Experts of a small language model.
Size: width 256, vocabulary 20039.
Experts: 128 experts in each of 10 layers, 64 ReLU neurons an expert, 4 picks a token, a softmax router.
Training: a variant of Adam for the experts, 369M tokens, 5769 steps.
Below are experts of layer 5 (counted from 0) of a mixture-of-experts language model. Rows are named router (the router's row for the expert), up (a neuron's input weights, with its number) and show model dimensions 0-255. Each number is 128 + 32 x the weight over its row's rms, rounded and kept within 0 to 255. Numbers have three digits each.
After each expert's rows: "gets" lists some tokens that make up at least twice as much of what it gets as of all text. This comes from a sample of Wikipedia text that the model never trained on. Tokens count by the router's weight.

# expert 121
router:079061125109140155154176096126157168083173111174100069182164147085144110062095118099107098150196144099111126071135167104128075096056138104099146123116180089108031138165097189095156133153150099149142157163145177164091118138082081158116111147153138181177116178081115110160128102105128063110165089098125154100077141110177124134090091151141143151101091143102127142187127103159095094158138077110111120185159052137099141108084146114095062155092107117158120092155130090147112165169180114088124128113182123120106097151089171127067143094148111096154124128148094144206159135110083141087082044172113117089120126098153115162093159105166105149106108082148149153154118132165103136107113114105161091176108099123179118146126124111099162162114123155103163114151149142161142143165121124
up0:168173142130129135138091153122096158169123060143131109126177153134163126159095085147175080206109110168075143101127221122096107133156146150092107212105090137069095133101153167084129177111100129089103126127111135115094148175132081096147145119155160137145118121131165103141157105138145160137085122099145153126161084066137152137131129105157104139097082124119145141141115170147154142160168134153114138131128139186180189098148184122101132084104135119156093134104084100180107131172096068130132104136177125122121169086153139138203151154204132093068144155112182092071121153103107121052080163200135092131107120131115115124130116105155139157146077094122153097175135126115166119113124122073159108145122152121210107157119086144105089177066057114145121164164196172167176174087115172
gets: " a", " the", " an", "a", " he", " their"

# expert 103
router:094078097098137148070072085134167155095124092174165101133126136138166093117140106097084107167109145110098173137150135088080117093152174091155167127114189096205111133167109183098148145167165109167150138172241091113109107154095123145114132158145149136154107142197112098148092180110174107100140101125133186106094115104152067152079115154149158166105108152084185159167084094145171135125156089110085136174099119165105115111073150129095125149102080112123116088180184118171090149168149111130130118096194072122178076154103163167116159092107098143098107135146105135095141173100095146148130142169127103118144162095133122138191154098161109105108127110156145137173104134160097152147098094095139123216113155165164095153098103100097150142101161174114150085157141172181164168159138193
up0:152102092119120148152127145106142131173192113175138198100125166156136088169127089190125114125103137071136195102114081125106105155184122118137142149140110088143135090103111160137064130147156164082161134122113169131119129163105121147111127106141065132120165148137046161117109107103104120142162133140091132141088185152079107080067110155107126146140131132066116147142099051109094131132108121082065118188100132145100133173051146120127063173145126070172136103139108134187081169136115139180099105126135118132153094119088167129155116169143151150143105085127072121147146162131159121131137134114133117124164127082192103125158136189132093083132099135126150134031169110124074096160131106180141061112088143088155184111169083061093135077082092081125112190078111131206120171119119124
gets: " not", " be", " also", ",", "ly", "."

# expert 3
router:143073133090125170125106114142129123132106150126187126162157163152087104098116087118081087166097159101080130101154111110129121060150174111101154179127154109132166148162149152098119141187117061174164121176117101082112061126108096144128147126126169134157107134105111131184137117083105107120145104104102075110112124087139116118138094171191191143105123102114120131083063102193128121114177116113095130134079130163090093118096164155129096157062108054120079090160155084152080161163172042153111099080125133128129116149087142121089177113153115106164140109117135163178174160123096192101050141148125114082106117130132100169136138034152109127120128115153138150155099065194123160147113104120124135102107072159192077152107058114114162186121128171122127136151155168123151153200099109
up16:060136159094149094133167116109144148053164098123164127139115230120156109111108130131123108127104111138139072143132135167096084132115070178090106126138164124085169147169107095132118151166112086101149134201108152044179141092127160167121169135114144127119132130146141110053105160064174121107122135158133122134155092101108152139158164087161223132099171100127111077147119106131148100115141114131179112102086152146146169149125089157144156096105179049132109115154122146159141138121092082111099072141119144148110135123146157012130160148209142109134092140070092118083156128126127134154136087123119087096159139123117137068143115068128106097158078180107105147135177077089112109132145111105088103107103113143129036136166155177104141142082135153161065123144083066120084114097119122
gets: "\n", "\n ", "\n   "

# expert 92
router:176176120095120149221177147102132180097165090118167103165159117109146108161123102112113125149162154094115120112125143130111077097204109129083142140102148082188114084147081111117146138143134112144165153138179161085122115143102126136139113139122131186144119130062119089166120171151141129065153088097107069112223145112145090121130136156110144189143096117119141149091170116157237173100164108118108100134106049193086141124109156189117160146113165120100120088137138109176106134150197121109157079102096201163051093149098166183111143124161090125093124122146105140134144137116096126098146143110076097083153051115148128120189155135165102116131121138142187169150119108140073159133071097124149125109110105144137102141131110096093135164108174156107122094110187152153166167153195149
up0:080122095117138129152166093058111131057105146142143130129102162101144088084149095146143083192127157044097189168162184109112104144106159119149102178106199127087134113139033135157144134158118086196123158154091101079126088173135142176118150095119131101136127085100141110131116079118147104126075116123138098094113137093136138130110111175108118124150068095094209121127083122112152107117156063117155154144137163131091163075104161128063108127126116142104092117180106132147143112149145135133150098117156111107157056168061127184099107097111111162116076163076118192150135132127204085138105133152124153049115172102127128174095129166116086150100145101154093124171125087179065127128106071106141076193130065123140125108152100123145119172143136173120138141097130126092202151140121116
gets: " time", " that", " year", " years", " season", " end"

# expert 22
router:099178114094085170133064069068150143139158127152153117139148128126164107137113124098098094143137149102111092069155150094131094107109140108186151124117154108193133106155123149111156160129167103162143149163176136103127113144106107152139131156153152156147103153087090103164083190138160093107161120099140096107105144106151104116224124147165143170122106164108152145010033105146117085079144095111108070155098148149125158099106160153111105160115136104106101091158110095132098153144061100188185100111149113108162115151093157183050149079028100167072101138134110146133161159098106132134093114159118116096172174109168132166065143102150105131102090099144164161144130094158095166134111111102154154039103167150161105146105097098108147157093061153109144099126104155147145149145130177
up8:180115145140136167194124129121142158091113070137129073173166159082063150104112145152160110116095149046119155114132142109121151143101090104141147164069114158167108180135089160099118162082160083118117171157115168104070059159128114177047156110144152118154138153093102069137128098113153147085108080131156092123134121093160105132095123127119116139106094097161164171081094121125139168102168058093082070150128092080100096102101148078097098162069146053185119102110067144114115114101105032153118140102189103093153130146099139103118176085206102111109108158114120130142166169148107187176158101154138114102126154160163128087134149121158141162093086126113114188147109116161120144132165103096172157141100146138115064105128078102170163120099140154178172127121085156121139159114142105
gets: "\n", " H", "h", "ah", "H", "ri"

# expert 13
router:027034107089156122181164126053115149067117134158103079158168143118086096134116103099107100146118160094100126128151163119113096111160102111151157116092105097193177120169115217095143136150139116157140155124137121148095107132105093155092127152140154192146101144132095113133137119099091115110168105115126047098102053105154211152109139155129158142096111108088159129108160125149202192148125110098095162149166123162105140110107139197112166152089168101209112105167081092155137140143094098122129126106148036117087113159084151149107146093146099090169118105153152153112136124108093152104118091165108106100158054090155128143144148126138106127115109123164143171143120150150095140055148102114184106109119148165151112130190088102097140150123189161118171096160194134131148150148172114
up1:091067163101101154159147123158205115086124161193128136122119149113120073135186140095091117156091177152093145162119204148181117072128126146160107103164150128099118127094132129109155066140192138152088094159164115147106132189076145097101182135106224099136141113158092077125073113061137184113109089111105160127098136093093141122112113119223167173132152179207118153123102106156146138119172126143156162152142132105173199117116125128105102114138139129154148141093137125142076149106138152103145135155050152117140108206111092117122133102165118110103126132163149146094144188095052173125102135135141073074104077141140137104153200152112136126107171103154149101172118124126116170094141134139158082163109118131086123097128146113100103140066121152098108169099136221140124137171142114
gets: " a", " de", " an", "A", "f", " two"

# expert 37
router:175104108124124146144137169121180145118129075151107097156126162188165114086137084099099108142137164105094113093167165110137085098145141095130160158115087101142097153155121101097146156157125089153154160150087111134121089145104088142150108158147149106156091133142093108158100066095207087109139102111103145100191106097137182157144137185154155148129107092115159162090199096141155157078126109086073130160142123164103120125108164159107177156106084098159130100183134096151119156138136103080200103104169127119199094172091160125108150085014102124052109140131182146050140106111106149149106111231098102089125168100152136152122139096160102160108104069142143156145123102162118162073107098089173119166080121168147104154114101123097133147104125165101147104160184138153158166160055133
up4:126148081152132103112156125099157152112126070118091085218153168119199123086183138080159151095115166122096137167112195117109115105088122088157139047145125152155057192129148127057128084101099159148094148152104149105130086112099123128094124084151115109245151116120083172136126064068124115116130158170152199130177124115151153143180090143124123153168116137078139136152098118151088055148134112118103052109169137120204193118132109101106127149096080151175121179135072133103181139084164173126136142124091142172148046123100149171127129143107128119164094148142101151146138128104146158127081145140114136142119138132166155139126121149122111140175153115152132154155103142115115125123092127092137203098097163131150109182058159085140076086133120127137093121136136069130084161154142149
gets: ",", "′", " go", " political", "av", " money"

# expert 82
router:105066117103108107132097097052147160130113122158214122139134144130113101133120113090103088149128156098104117137156155099094094107088147082173151126112124130171082101163120165087158149156153107162167153145104162163118099157092117149134109158150144107161112143080094093153070119202211103117172104084130213105132146098153175131101142161139157162116102128120158163061115109153079126126168099120098071172128155163098075101088159100096163160105169105123093110167178100146104161152102098130112098109200142062195107161079154195097133102075092133197092167133075153130161129103096150135101139086121095088125155109150128178166142124152117121105099074147137163175115096145110155063085096104139173122111197156160106147129106107104147162090119153101152095111070159096150163160128180
up0:110128081088130124112104174149171175130172123114100131143118148091154165130136139106088152121134126180128147094154133084081128182096145099121152110124096150153101187157142128182105158161149134188127140144082179140100095095182185165118105103121112147123110144045089091138146136179110137127080136154148148189156123118162107131174031179133093162191110115118117130138105131115136121152140120181121122121146103153105120139101104092170144144095155100145060084114169124191118097088165089130220106194163127153153135133117146154133163106168133160163050126166104110088169161119159190122137112177109197110114138132116095114081111139128143118098064096130123149210144081183128101129165122162182086148099158160060158125109101137149116069062170120112115144113175149169075071142097121
gets: " |", "%", ";", " number", " place", " family"

# expert 27
router:070158132116116084177107149092167149135134094166084187146133146137159100077125079109117115145122166096113176116142149102134100115126156107093172178105112105128175091165090141085139156149180106169158142118227061135126094144109093165153169160144148176161111183201104093146102111066156122113157104106095119119127122107145140144101104153147156151098111112097183142112173111151184137128160093101113121166153089151104099092082135175090216169089174099151100101173129115160097136148134106175163096103195138118120086153106168228053141099147103140150117150170101152140143160113082154109097149115121102097148078102143116157216145121160098096116095150149149161143091175127093162113128111109145120180097144121157088161117089094110147157114146150123147113146105174063132154180182187
up0:133160095128076095156139104114142113151178132166123104108112096106156121176117209165120172106146140159130107076121104162135137108167213069132130139137106113163094148166141154152126141120193110111135157136175160137131176122129102132138135171116201134141146129135084100110162109186103132142156108133153115167113154113126125161143082100202118189077088051099174126086136093108120122118117079095123135109141150112189108144104103105120135136149135175133099137125162094096120119126152077180143132107127147143108178088100085106130134126121061144128088122115147186152089133090132123097123140181190108119140143030141130096105112053141127179134181096129204121118140090124140129106104156142106107103136098250161160192086074103099064201134062143108158121119154162153148109056102132
gets: ",", " this", " This", "ation", " described", " These"

# expert 64
router:148182094095118135074058056103137121099123152134128003169164155139104097070148140094110096168105145116100157112178147117110090114192101115120155193105218089070114130153096121096158168156155101143152137131071137120104126154082086156129108164159160173160107139130125099163095138112145090118153101115133134124117080103150164156110141141150150178106095115104128134201163114165143149091143119114091126166161052156119059123086140110097111157104099102176126095174124094158086160147149094158183114113161136224124119165133145167151148113153112154094121147152192164094147142089089158120116049146126091085144084093146134145123161100164087148092108136165154151154177139186122154151097112097154103118094119145142099144143104108109168162107202160105144101154067143141156161152138136
up0:159098080114164088136189117183141147120100129137088161095150127101081070125126115062131087143145211116107167095142165114130127071090105084094096126086163067161108178133119068129116136141168087129102144134143133092111159118126104118071143154129194075123133130128070125150109132145114130151142112152137152128128075119117076098117086084130102147150084115032132099153150142137137137154151056143070153127187138163130146072156135187108162163104170079089131116128134109183099102148083071134095136073097097135106122123081145103088154110143095162117085114121128174166123098088139118137105144170088126162110154142135112171068082164124120139086099124138169160188106165099100148138116081163120085072192103092155088157110157081081172113120152180047128144117164147131198168167123155
gets: "a", "u", "i", "am", "b", "h"

# expert 24
router:100090100095191123077042158069179146145118148129145057144146148090123094058136107096100113166101151105107157074136148097160104126138173101163150106115095103196179131143092169085153150150134111145156149148178030096101102180092113158119145151157155195178098144179092094148131050064144090128139097097115197093078095108148170123112123164175158151110107115088154156190128087156127106125155105117096134180153208165118078105102153144089148142117111111122135107169145101154076160148173117116133111094208099144143098130098150143062158110162096155121104148134157155107145150092102143143110102156083089090132103108139114141159152118162105128088115149177146131127090090147102160084108107088143120160103156161149096170156116111106149155105153164120162090121104168142154149147199141
up0:179106120116159205131097138109132118089158093079143105189137118067133072115094125154186116159117128147106104129108138115098108128165148160097159136102125070048149172152096152160127111135177064158108157182122114085135152174149144094110103087144139110163118061104103065111153069113087118115117136134146158125085103146193078076157126158113165133136119149154100190147105144092129102104132173080131142131064126102062103087134136069176071153127111113154130154119126129121143083138174116110088125156116155122162104152100172133119157156195108137138127179176152119101156137095136103110144132143111176145155157124090105150141111112136150112068112161160189143141155130166033126127061064147144103174105081223141112132157191129089170140079180128109142108167089153107088126152177166
gets: " by", "s", "ers", " with", " H", " including"

# expert 117
router:100124104101138157151106135126143150199112089160129112119133163116095100101108126122096098167168154091098147099157146107144105081062102108088142184109203114067157135154130181111142123142201083159145149151103131113109114130104111145126101154155146152170096138138089089165107122120191100110144103087116176101090116117174162101074125155168157170139086130091162155099127114139110099124160102103093111174210127159098035087103158108119099165113151101116114107154150107137106156175173115126132104121191086086130129148101157115106154100048092120092141121144035139240148163105125140104114118142120102100208102120149124161111158112149102141105122085166170158128125109188126144166159112098163141124101135175162093171166113112103166163109143140098155095053198166107167136143053156
up0:118149164126159200133099118212126124107080127153098144092112168132136162096126144114144118105115144041122129137149097074167157134119121087118129171140157155101155129124184142099124111089168097127088115152103134156147105094050125109148102143168128137217130084137149162189105136103120121143084137118119143108186127104142081118157151214129147139104115104093103124066090121142111115145159075099091092120112139100086119093132090091137130112129136118183036101093127125154181100150138057120056122102161117106125148140105140141103124111150183175162118119104165115081184138098195108155082132135121118104154179177085066077110074069157132092143132115120204126124127041157153127172159104109075182095059126115115116117141163144094103131140120109155182107113117130136173210152145128
gets: " |", "°", " a", ";", " his", "'s"